Below are experts of layer 4 (counted from 0) of a mixture-of-experts language model. Rows are named router (the router's row for the expert), up (a neuron's input weights, with its number), down (a neuron's output weights, with its number) and show model dimensions 256-383. Each number is 50 + 10 x the weight over its row's rms, rounded and kept within 0 to 99.
After each expert's rows: a language model's description of what the expert responds to; "comes before" lists some tokens at least twice as common just after its tokens as in all text. This comes from a sample of Wikipedia text that the model never trained on. Tokens count by the router's weight.

# expert 2
router:71 44 47 63 41 48 37 46 67 38 52 57 66 47 53 54 39 50 53 67 48 48 39 64 50 22 45 52 55 44 75 45 47 59 54 55 45 43 38 53 45 55 60 73 57 38 30 42 48 38 59 48 49 48 68 55 49 44 62 32 67 53 55 53 55 54 49 57 51 41 67 49 48 40 57 46 56 68 49 34 42 52 82 45 59 58 41 65 48 44 48 49 51 57 43 54 56 62 45 69 32 47 52 36 59 56 29 56 50 46 59 55 37 43 43 49 41 36 56 42 44 55 48 52 68 37 49 46
up0:55 50 41 44 47 73 30 62 42 49 64 39 50 37 53 51 42 62 57 51 49 31 58 55 37 60 64 51 43 43 46 55 46 46 32 41 52 45 41 57 42 56 56 63 46 26 44 34 64 46 31 54 37 59 48 59 53 59 41 32 39 54 54 62 39 53 24 39 43 45 37 46 48 31 58 39 62 42 60 47 34 48 43 59 61 48 59 57 39 53 56 50 42 64 43 37 50 35 36 42 62 63 51 56 58 44 45 47 49 58 58 51 64 40 31 48 51 51 50 63 61 59 43 34 39 39 45 44
down0:52 54 54 32 49 46 40 69 58 42 52 41 37 70 39 57 59 42 50 58 45 49 64 52 45 50 36 59 33 66 54 37 37 48 29 53 62 47 44 81 49 44 37 45 30 48 49 51 53 48 48 63 53 60 39 41 66 46 29 59 31 46 54 43 38 59 53 33 65 48 49 50 43 62 55 34 46 36 47 45 28 38 37 57 49 36 47 41 48 55 47 59 43 48 47 39 37 43 50 48 67 59 47 42 72 51 37 55 64 63 52 47 53 58 68 57 27 76 43 57 41 51 54 46 54 64 42 51
Description: Line breaks ending table rows or list items, double spaces, and inner word pieces like lit in responsibility, os, ist, nt.
comes before: "|", "-", "s", "ed", "ing", "The"

# expert 0
router:60 44 43 52 48 56 52 58 63 32 44 61 44 46 64 47 66 38 29 56 62 43 48 58 41 20 51 45 42 44 76 53 58 46 52 44 58 51 55 33 32 42 33 72 51 46 43 50 48 37 44 70 59 70 57 42 50 54 45 44 55 41 47 66 57 46 46 61 39 60 51 58 51 40 63 45 52 41 51 45 45 59 68 55 66 44 42 52 44 67 55 45 50 60 25 33 58 49 46 59 47 57 45 32 40 31 38 65 51 51 50 41 41 39 49 57 48 41 49 48 60 57 48 31 51 54 57 37
up0:58 51 58 57 41 52 41 46 45 26 58 63 50 47 47 51 47 51 38 48 40 45 35 65 55 39 37 39 43 46 45 21 59 48 64 55 52 44 43 42 55 48 56 60 57 54 47 45 54 37 45 76 56 34 47 57 47 65 57 53 54 38 62 37 56 59 40 58 41 53 57 65 34 50 58 33 58 58 55 47 50 30 50 46 45 63 51 62 43 42 54 53 50 47 57 65 64 54 56 60 49 51 46 56 57 64 58 51 44 47 76 63 43 50 53 56 59 33 66 41 43 61 27 55 51 37 40 33
down0:36 44 69 52 48 59 49 40 48 45 48 49 60 59 51 68 61 58 39 40 63 45 46 56 42 29 57 46 54 50 45 43 56 56 36 42 59 49 51 52 52 39 60 51 61 51 32 28 48 45 62 53 38 52 36 70 54 54 54 61 36 55 52 45 77 39 62 52 50 38 50 52 48 54 31 43 33 46 39 40 72 50 45 54 46 41 38 53 61 44 43 51 66 44 50 61 53 40 64 65 46 31 53 60 58 38 61 55 47 55 38 60 56 40 59 62 47 66 32 54 36 28 51 50 61 55 45 52
Description: Periods ending sentences, hyphens, en dashes, opening parentheses, quotes, slashes and table pipes, as in census prose, year ranges and tables.
comes before: "\n\n", "-", " The", " In", " He", "1"

# expert 3
router:53 33 53 50 33 40 45 35 65 30 65 63 52 52 45 34 48 46 40 57 76 59 39 53 45 56 44 52 55 55 52 65 44 51 37 46 56 40 46 50 35 35 79 65 55 50 53 57 60 40 55 46 53 59 52 35 61 69 49 22 58 53 49 54 54 59 55 63 41 39 61 43 68 50 67 60 45 51 69 53 58 54 56 45 49 52 45 45 43 54 47 46 51 57 37 33 55 39 49 53 63 59 52 53 45 38 42 58 55 57 42 56 27 25 31 51 43 51 47 51 66 40 47 49 32 66 49 43
up0:67 46 52 57 51 59 45 57 41 45 52 64 51 52 52 42 50 38 51 55 50 62 54 36 53 62 51 65 43 53 60 63 58 48 49 40 45 55 56 43 41 64 44 52 54 46 55 37 58 46 49 53 61 43 55 53 46 45 64 40 52 48 65 45 49 59 48 60 36 63 42 61 53 54 45 40 75 55 58 45 65 41 54 64 55 58 42 52 57 53 36 48 75 46 48 45 51 46 48 50 50 51 42 34 41 64 16 53 56 42 39 49 49 53 64 45 47 47 44 51 58 50 49 40 43 59 63 49
down0:67 59 36 63 73 55 65 47 39 50 43 30 38 36 46 44 46 59 43 41 37 63 35 60 49 46 50 56 51 31 41 35 48 57 41 43 44 56 29 56 42 72 46 47 39 54 49 57 56 52 82 62 42 55 47 48 56 44 49 43 55 42 46 47 35 46 57 66 51 44 41 35 52 52 51 52 52 54 38 55 33 45 50 59 56 48 60 47 37 54 41 54 22 76 45 35 51 37 47 54 45 62 59 54 49 57 57 50 46 44 38 39 63 52 37 50 67 52 67 42 62 35 44 54 60 58 48 49
Description: Commas and prepositions like in, to, from, plus year digits and month names in dates, such as April 15, 1897 and 19 September.
comes before: " the", " by", " a", " to", ")", " in"

# expert 6
router:49 48 41 43 56 29 29 57 65 40 45 59 43 42 55 48 49 47 62 64 47 46 30 42 41 52 50 28 62 43 46 37 56 63 34 46 58 60 53 51 42 27 49 64 52 52 59 55 48 44 54 66 65 49 54 57 69 54 53 64 45 40 52 33 55 60 57 45 57 42 34 47 33 55 60 39 48 49 50 56 40 55 45 49 57 43 57 62 55 66 49 17 49 51 41 25 53 56 53 55 56 51 62 53 48 46 57 54 62 59 54 67 44 45 49 37 33 43 52 50 54 65 49 40 44 59 48 46
up0:51 58 50 54 63 57 43 52 63 43 40 76 57 52 68 66 45 47 49 50 46 70 55 48 49 45 50 40 64 31 55 45 46 40 46 66 44 56 53 51 44 42 62 68 38 54 48 45 52 52 58 55 61 48 46 35 56 60 56 51 42 53 50 52 51 39 54 44 44 43 60 58 54 44 56 58 43 59 61 43 56 38 53 52 57 54 51 48 53 49 60 46 54 49 52 54 58 57 55 54 46 49 70 45 57 47 59 59 74 64 58 39 71 53 33 50 52 57 47 61 55 48 45 51 60 60 50 48
down0:63 46 74 64 60 45 40 32 47 49 37 72 50 49 55 35 46 35 68 57 56 55 58 29 47 30 56 36 41 36 57 66 56 18 55 53 33 40 39 60 50 49 63 55 49 49 48 48 62 43 53 55 46 54 43 55 44 45 35 44 42 48 34 43 39 39 48 32 47 48 38 60 48 47 73 53 46 36 47 46 57 64 57 42 52 69 51 71 56 53 59 69 47 54 35 67 65 58 38 39 54 49 41 47 38 46 53 29 49 62 52 56 61 71 47 44 45 48 50 47 34 42 59 45 35 51 41 46
Description: Number tokens in table cells, statistics and coordinates, such as ages, scores, records, minutes and seconds, usually between pipes or dashes.
comes before: " |", ".", "–", ";", ":", ")"

# expert 4
router:47 42 44 64 42 44 42 50 54 50 59 55 53 49 64 56 43 46 46 53 46 52 55 40 63 27 64 49 30 44 45 49 47 45 50 50 42 47 56 32 53 50 59 61 46 45 50 58 58 49 52 49 42 58 52 53 49 51 68 36 69 46 54 50 53 59 65 73 36 52 58 60 33 54 61 59 57 39 69 49 37 66 55 38 54 46 51 72 34 57 54 29 64 51 36 46 62 56 47 60 48 55 46 63 49 57 48 63 55 38 54 75 41 30 49 60 46 39 67 47 47 77 48 62 39 58 51 44
up0:56 66 58 52 44 56 39 63 56 45 50 28 52 44 15 48 34 51 38 57 65 60 51 40 39 49 53 40 44 51 46 45 46 48 41 52 62 62 36 72 42 49 55 57 42 40 64 35 43 39 40 56 49 57 58 58 62 62 43 46 55 48 58 63 60 52 36 43 44 47 52 56 41 56 66 53 49 42 51 36 44 55 45 48 48 69 67 39 59 52 46 49 75 53 55 57 53 43 54 41 33 50 47 45 48 48 49 55 51 49 36 53 46 58 41 66 54 49 68 55 52 44 38 57 26 53 35 50
down0:61 37 55 45 53 34 46 56 49 42 54 50 63 57 23 54 58 61 43 47 54 54 53 33 45 53 49 50 52 50 53 44 57 57 43 41 47 51 55 50 75 43 48 46 54 52 49 56 31 48 61 59 52 38 56 45 41 52 42 49 52 62 39 53 58 67 48 65 57 55 38 49 40 57 52 49 41 34 67 35 44 36 59 59 43 44 54 40 41 62 49 74 44 56 51 32 55 61 44 41 54 41 56 42 56 45 47 73 51 45 55 49 51 57 44 50 31 54 46 59 56 61 60 67 50 46 52 61
Description: Endings and heads of nouns after the or a, such as -ation, -ment, plural s, closing parentheses, and University, season, film.
comes before: " of", ",", ".", " and", " in", "s"

# expert 10
router:49 46 51 58 39 48 44 50 66 26 40 73 44 37 48 53 61 44 41 71 47 57 41 56 30 44 70 57 45 48 41 56 45 21 27 43 55 38 39 45 41 52 56 72 52 40 40 40 52 36 45 64 55 52 51 46 58 75 48 32 59 62 55 64 57 33 61 71 49 40 56 55 60 54 63 54 51 45 53 45 51 53 57 46 49 58 48 64 36 45 45 54 64 62 46 46 45 43 36 52 47 63 47 35 46 69 39 66 41 51 43 50 61 34 45 54 48 42 38 41 66 47 58 43 47 66 58 47
up0:39 44 39 41 45 44 61 64 43 49 41 53 37 65 47 55 53 68 33 39 40 36 40 64 54 44 45 51 68 38 72 45 57 39 51 48 52 41 55 51 42 51 42 70 45 47 63 49 57 66 64 50 59 53 59 58 62 45 43 59 57 35 42 55 48 67 53 50 51 39 38 58 41 57 55 44 51 43 61 60 31 48 38 37 55 34 34 32 44 49 65 23 38 44 54 49 54 58 71 52 65 48 39 64 29 34 71 50 60 50 52 63 38 49 61 45 57 58 60 52 61 68 55 48 50 43 58 48
down0:56 58 64 55 52 54 44 66 41 43 49 52 46 34 57 50 52 47 66 44 34 65 44 41 57 43 60 67 43 69 55 61 61 54 51 45 36 55 48 51 53 53 40 57 56 67 33 54 47 67 41 53 56 55 45 45 51 40 46 44 50 67 41 43 52 28 42 57 30 36 57 39 55 50 54 50 44 52 50 53 47 40 51 48 45 38 55 56 61 43 64 58 50 68 68 38 34 54 52 58 42 62 55 59 42 53 59 53 64 49 52 66 55 53 35 57 52 41 50 52 55 52 61 51 55 44 41 37
Description: Table cell pipes after numbers or names, and prepositions such as of, for, with, on, after, over, following a noun.
comes before: " the", "  ", "\n", " 0", " 1", " a"